Experts of a small language model: 11 layers, width 448.
Below are experts of layer 7 (counted from 0) of a mixture-of-experts language model. Rows are named router (the router's row for the expert), up (a neuron's input weights, with its number) and show model dimensions 128-191. Each number is 500 + 50 x the weight over its row's rms, rounded and kept within 0 to 999. Numbers have three digits each.
Before each expert's rows: a language model's description of what the expert responds to. This comes from a sample of Wikipedia text that the model never trained on.

# expert 11
What it handles: Tokens in data-heavy text such as percent signs, coordinate symbols, sq mi, taxonomy fields like Suborder: Poly-, and table headers.
router:545587545541535570571480551481415480528492486463456511533463525578457423491580597486582474591438547403446486482525525502402505498558573553485568498494386500454453492443420459480558518548538549
up0:400517474547503426486448497558578451499543478513491473483520558517545461526628543401447533500515490500536467544526544617425491493538466483512559516428453550546559581513516557489524550503490403
up1:392463527532595499474574498523518555501496466501498442468559522481429572420587588529448558502592350464544493482572509506530470504545449437411451480561580446502528501510445593513477489406511443
up2:542533514581496559595495455513553535445604411467609406492478529468470546440569465567567451495521529417472481550524493514462471588457492451586522539509493507502445574511487558491458514436491458
up3:584530389480594467500580455474392523454488449395525513468514554449548481502462518497516627507543393484414461444522411489508478556525667470523539516513504464508484500592501518451512536537478590
up4:569534486593547438478524499512579468464527507445447473443518432485518460562538504412533523560574455475473426481471507495407537625495406536538536515508500492464485540498504498489557560434513483
up5:466485458651528455589482433519570494440506470450504481470490565515529518482541448422541498478551434450418504468518505544472456523399498489492533510549404572493513544503564513486459486463521535
up6:520494453553552529518595529421477570554571523522537508470598472582499492487579489458517420581510544502543471470536576511617457600579648557488529504490521507591508447511463559494461411559516528
up7:489524512549432490530481562527449614465521421484551557440545539527359515506542441570472546512543518360436551470521391475553507590439506476467480554542491475484471424485534525557475499437527482
up8:355472554465520580508519561445428509411464457481515553437530456539565567595504576493461506555496477533493492457490452595505463505508502494469567545392520518618498490537496567507504553488621462
up9:545480631499608414474508536445447533483483428413456498517491476582534488546499547426582454513561492524403520545485394534550443466507558524410546510469469514589486528457457492481523499427479422
up10:408549469556530539563524518458498524491570488519556553485495517525473476522474455497462522532466504547476432455558569523441478501528589490475524512501537443527417574550414538454484531519449491
up11:606481474603554528591507525446446520525472493392525460499527421517509524569571639474584506532552456437474375527465412580502494504602546501476516498434397495432451484418462525429509535538439553
up12:636495436484490405507524484532444487478456462500572471479475488517543471561503508465520489518412485529484547545569508533485468507532494489534491491499471526539403585473445490525468477438476529
up13:528523446505539578551505549485465487436513462546519478508472501484496518589593576499369539492475518429574499477484432474447494519411509455384502488524513478530538473568510564496571504478411601
up14:512577493442502516455529591433430443460492500467461539515504432538439555473407393494473495488430448584517466485489383529462493473434508524527465523478487482461496423464547547537481448579458498
up15:448521556588532541607487467499503511541601514472469506511460544470528493554470612548567500524513513411472357552479464524420455549524593501580464520484516443521504550603501521494458500436426534
up16:493497442576504479466638661448395568499481471520531382537543542506557544612569474519536517552511456503541515499536505560498486583505557510514591490655555513530524536496473536524394448414401399
up17:493483477541504540457518494446642433486346453465498515400482559499471489540548495493481489505403478535570607523424499424459465532518469512554536551509462594501513567437471499408400522457548466
up18:493436513470536455488503501520531569464502507394497474500513539488434577476480559479639554445528498416438448578568456518452481498438544546504557423453546517510479405508457521444544601517519528
up19:586528496568511534521565467528448460449537471377488432432516482520597510497412514469503586515495502483451491590470461484476409501582543454492482618489524625491505489535481485408448498462529414
up20:536563534593498445544491498551405558534612485495499541475523472493469459625415549473471484524500525464410481529471478524413482521466509517485446533566420436521471537516471525526470524459508448
up21:509476534565467466509538603448410503560467484467562520492493467476468504633523508542497500531579497450520471636515474473496475509532472508502561500541523480559547525506483492496456503485502430
up22:553441502491570492512516489522590479503500465484466542532513541563501499505475497566539536557482465407445558515559438565352433534474540524522510425476518501504445567470428516516540496514468376
up23:478446494502562518502570501436499547426540464522577473376601568454470579506476530487435493540563492538557487462523444538530449526502510493527479515477594483585456539527497522447468487421432470
up24:437526477509632470549456479507472582538562447494527500497563538505491446522581491568492540538483529512501459524538506533522414567417541474512500456534504460598422524435474523415529471434495475
up25:467453527567504443526537512575517420470509512489537487492462527501485485510551508465504454492519499425409487480480509555535476457570547489484612532499475569499478490524538518429492591462508458
up26:460517530481535529494413449491449435539527517511524453418525573485558484535499476497480473545485554477472509495529532517451438548449558480432498466475466530512371458447527491431564492509456468
up27:563481511507411497533482445532445517513591471450528396511564524543465586472549616567464453519530454549546501520505603473436446541443435505521438512399444480503463557434451532516512586410504513
up28:448465435504528459529502629557475515538548463498444511496547427504425474534429501503438456506523453535534419464565520506496480498539449498449436536460568506541395504474579542532608503527481528
up29:542556412481461448614495489397402572467618521501552470541555452511456500537581482544439404524443486448608520540599551516487444490488551495477564392568509462589477525518534467502456507500538554
up30:501515522501500506624561553521436510569503490482548464467565376545505510545545455435549477508544521553550580423534465511522463528526507557436515536448583512498541497463460549400490471509494433
up31:559404402468450434585522491593495463502504462501595496536527486517526487476628529490559504525443558436480430556583476523509454550491589440522456459550520503537470609515518444448571467482502546
up32:600438513586514402532470500445446528521560481409587401522477518544551467458534511507480533559577468515517493536488507515499460512543489463496427517652457490567546540461432553541526391502501417
up33:523432452533569392502554492420471466502521488505495497428504563502457523495556482560522464639462489529537536504552485548609484530549609484507522479428423561428519535498451531539586557520462510
up34:446452525444506482527564494444527432499531533400430475564479460473519540483480519426405470501402529459481509531556505496439399430520488538508608509462499504482537451406443503423500567495498520
up35:529501531482469458538449491477516539493456444524577397541470469458398495522573546534613537480486545508470523537571419515455460548539569517407544531455506495427518523450482539419467483492504633
up36:476518504511482532445524577470513491430547499484582466472509531476560462476467481506495500472448435557490399576464477530512457542466490467477540533506526394498516478575542536547472644492519511
up37:432527593554547470465503546540528604481490516534474546579459527520499498454439615477477508475623471448403518439470487542517491443576586509510545525506583553501552524538488497479527534438466540
up38:511567562535528516519478523587534409401555548510456486584514570494530546533589558489627394500545458437403628560447505479503451525499451532445518428507423475522519513426514546457507565460491540
up39:436459484550480505563533461536565515572489445498530557509508527506435523550504560469454558547518520498498579518502393518400420559480473440546521549538540501465489513498474513469531418385527502
up40:476441591552515405525556514502477507428552444499490548548513469478453513445548553517537586530444388452577516432543473511478476529484505524478491551594500523497477438550531517493430535506531529
up41:448503601554491529485438538444536522441471483464502498506477519473476466495565580503499566523536509493468450549516482530514431555528584460544520485551474470504426467468502529510490451465442525
up42:435504524529522494504576537321526538470539495440559349469644525509455641524573527468494536494581498555470505541536476472496443617459450485481460611529617426557467586513524561424441559441423494
up43:570509519629507472459551513488562459449519505571479558462471535531385519535516491494504544490490454499503570485423524516481459516521541533477527527530433533527502488570500515559571455446549416
up44:464511566528483491607632602499509472510465495506524458508508550467366524412453565459522462622573442499541487518467502477453470546526490480484514540458484590461528553586457511518561473428455472
up45:437484584523518437551448606516492513484532465477556444520456527505504487576490487512451412530523518506436447543522580503452511502486518459589566502399585545507564433502515528485442528482457450
up46:480432506550429478549479585489539521513536508472562477465516441540412505500452529523529480533545592447448466520530439443437439562419524581524470487448457495509439530504516505535563494529491504
up47:541477506489555482484519442547479504488496469418534500421497512493480502533481482483489552578498489545419444585494461509531475546477488568598504519433554509502475481444504509492537465453484518
up48:408447603543476572499535508511434484538537516537471500523530624568529500478597504482490453494584435467569592559565476525505475505545511499546493413469447479506537624463459489446534585498438532
up49:421459518519555536580513500503550456508509447386476472452618432555510541471574416421563476480566449574504411459526467461512492560496472491450573500476565460443472412482591534386535435463488528
up50:478527569495479417540641562430560593468594376473472520412546525483469576515481521561465497476561473465571455547543482586540464594495461431525424580525650497583593500511471558425483523464486494
up51:596448534476478560532481567485474556555463482493541485402527493601568480596606559498530465505435452453439502520499513504450470526528486444571504388536462540482475534433536516380519438460475464
up52:446414442555504495496486493440471491461581461427439424524483486630562566516520423472512560502371563581497483638481525493442499522559543490389547563506517582642526556497464514353622505490491525
up53:552650477469432538438559589531449547452546485533570489522455505478495499527426496533565526464549474480430445526557486549523436486516466487436521527571475446501456434563491529581525522515507459
up54:608549613473492501527464503502445486567514533491518474559510594505484480431531506556625498603517471516549478509485554473585498488535527442448434488613421601413554527484432501511473437423475500
up55:527462562518463485490502565417473479479554494499564428505489476496489464654527491451458547461500518453546430447494581463466468505519544468545509465496429499417542435452498536487464508517473561
up56:517497492459529486493508460447423491536573510541569423413531456512617513539553447542488472529548491479476461477506559467502501549496613435512544521594495498505437497546510515486532511415472443
up57:543462459571508527547468587506475504451587469523465461557595470569485574430507515485556515557593490423403475467522457513494429495468549426484501512495453436562571473450512558462482568453541489
up58:543551507537496557505556487479502442486532470473434531499544478531529472480496457513393513564569492421430571543531421556562470466477504488499542432539511599516463620502557492509572538507523550
up59:514507488567417569550573442515461630446502432454436509430467469477398502549623549504624502561569536544465429428524473470518477530548622454472563510474502506472589634475499525450552493451482543
up60:484485387491559501540557476454523452365537531556507433508484533484504491536529476471482470586486456520451471597440500550452468484511500440559530483517488500635477462496497521523553546521379420
up61:441474512499527439411531448533471554479622519404443480457489436520463524582534474487446424534514492495507466530493483462460508497525506460496484504457543575579476478471459493469551426443480405
up62:520516474514482594500561451467494627491498421451486505404567411515440548524536413566528545546470538567565475595613553455456449521463454564596496544544493476520490453534457494496527357431494445
up63:475463512527629454494452456513450481425469512459504507503507455514484496648495487483538535476503477472424480511546566572519448535402515505551480476462620456533546506489496517426498442486507450
up64:436473520548628534520471486443447489473503491504489488499559503523452444602418508501469539573527460513466547424501424518464494541549550446510572386450561531513505436484422506430530547494519457
up65:536570536501465482508526581473418462528399443501534455486419524488450507584455560598560551524542593513468535462551502504551490524549546551527504503407562489467476520442489502315495481510520468
up66:551520503595478519473575496402472429456443508455518469554460461438491478544507510556479612483589517463464573612430514410441493546539470509563445548550464504511421442501495486516556556442457450
up67:509512503516542484548594508431454604384514418479566555501545479436495576538631575510501603550489476490488535456574508508493461584573480426451444483569579469529519480535488556461400562447386507
up68:507476460626537524546495589470483524574534429473619443553509544496489496586441505619534507647505540586529512479476444514565423525486499525531471581577539456583400525493461545470517481469495481
up69:518530476506530467553485494479436539484556500384520395555446554525500496498520522518508408464574434519500414510439497575492455509530532434562426512561481507521555471489505486560541542504476422
up70:561517531591514534548533515530497445554483437427477581523421504534535498466432482511571575558453521521523497445463495544510477549529555467488474587510481522492517536474500517484572450440531573
up71:463489541563505473529484508570437497380508512417509488559501505492473551553457477494479497554632498411510500443549561443527472529474512439562528517494433472460409555509484455405484548496529500
up72:475451570521467489542548539542482491464559537472495556474533536500507527502538555460490473552515468458421427520563515516460457492526577552621554562518489465454536543521531524510500511566513522
up73:484486351506620436560510518555555494512532464405469541493488441551531544459562501408523589560518536432462496551477519489412495507568451479430497573427585527485477454508509505542558537592563457
up74:591525577640454456527561462456500510496473482474510446457477555512470543435447476468496531487548417389549494486462534406489464576432457483491513576548488478545571514491544523455460470424533412
up75:522528422603511503571529587557547582493492482527627482578440488509412549544460409461555635531519493514487436550552474530445417492532458543426540613472552447504450453552525512463494526502527534
up76:492495471534512558512509576495476501578559520386528407498513557507469540552417571460490473497518516590502442492464466479614416511528614500471461478483539451558440470457446523550496549509470466
up77:512516511489547466544508478527445469442598503424527512478514510466517434491538439423411521480546504528512486537480546558469435546497469527624530412562492470549449557500439525517411413511483419
up78:540514481523472466527572539446537533506448503510516514514504507558570525449461467480474449542510517450523510512602411514530441570508435486433550556535530582418484567520549532429527568489545661
up79:485406521521463440513656511451427474372549534465483477448532549485556505537540545565514495496521456498518505539504510524586449481489467490526380510587498451583476574469487561498477452457459401
up80:559523509552411483447493517537394546494509499502538425478465512570541508547498527492549494443563462537459500457551514516456493511494524511482474521461506449653495456463491481451548498471514544
up81:607508488527523474584465591425488545445441477390537518402494533563467602430530483470661555504523552445503441485575492493465473495494554558569534544521455429611510495454501503492466567484497445
up82:457428458528581447461533538465499551584583484457588353510483529476491476538464624410461476531490517539515532475494462427566473552519522539557449544495496557545502527543493496467506446446422576
up83:501511520552522603497513506497504553463521400407513519459564559576394496511555512472460589550498512533543560553488462506472464545561514537527538581611541506519534573513454541535502597482491442
up84:469497462441497464552548542567547457480494489501545545521506538474426460453536490541518488486541492467459564583453530492465431552434489498546465486467498458502499442483461517487505381570497522
up85:453486531554519530517482465616509470498555487423575436472436515526453472520628528450432470535466458430508484529480613442485523558557561463559552495483525537584607514443477488548493528492398418
up86:440483539555496536454481520469438640458488489434487453423495481505527512499490520401485498491526439454433411615517489517580433509445571500590520548599453514522514521486502524474490395489517446
up87:565503459468585494589525559424519534448507525551519377533419475470486502509584461487558540610558508515515484625548463464577494509415513505448513602484497525542531525523537504467539486408467480
up88:567517487623551541565536479428436512501523471531503437454535507441581481406553476483575452496476438445491376549493462504457443534559567517542553575560541604528515507511525555489502457367467477
up89:560467522463475410466610559489475474449501499464452502465506476433463473479571461363593509506511455501532513536563509550462514527533494510568498568524529434583499647548460490340512522570508459
up90:483528529430537487516485537515456508407563512489474534513480476569489541547563563447497501523516441490616503441517493555450483542470592454509526442511467487550547519493443457477445522576403533
up91:505407462512498490454540485449502513534544451464553464497540478448572547540616525537483517493476442406512501517504486523544452554525532459519494490543568538561465460650441563474429532346454456
up92:460468475518573448518449559524591425498434469506546562509565516510526485476552558480482556576520450514523422539517450488535464573547427555508511515460465452475482541510519535433526473512459493
up93:538533479588544415524458498485548538512573444458543535508501551547499488518538561377513461532519585548459426510466588472434460487502608440482538539457421514437477502451521497514515439497434469
up94:523591487467487510484569545520619566518468459451508471363515516559573505487515442435496521480540566450462373581505532580469454484556502501524550563469454458499431558554550481514529522489483547
up95:539469552543569440551544496506519612459539531544448407553543569462506497503497551514502614537489494421449518382596471462551501513501583456501528396557537550480481531524482562448488556451362473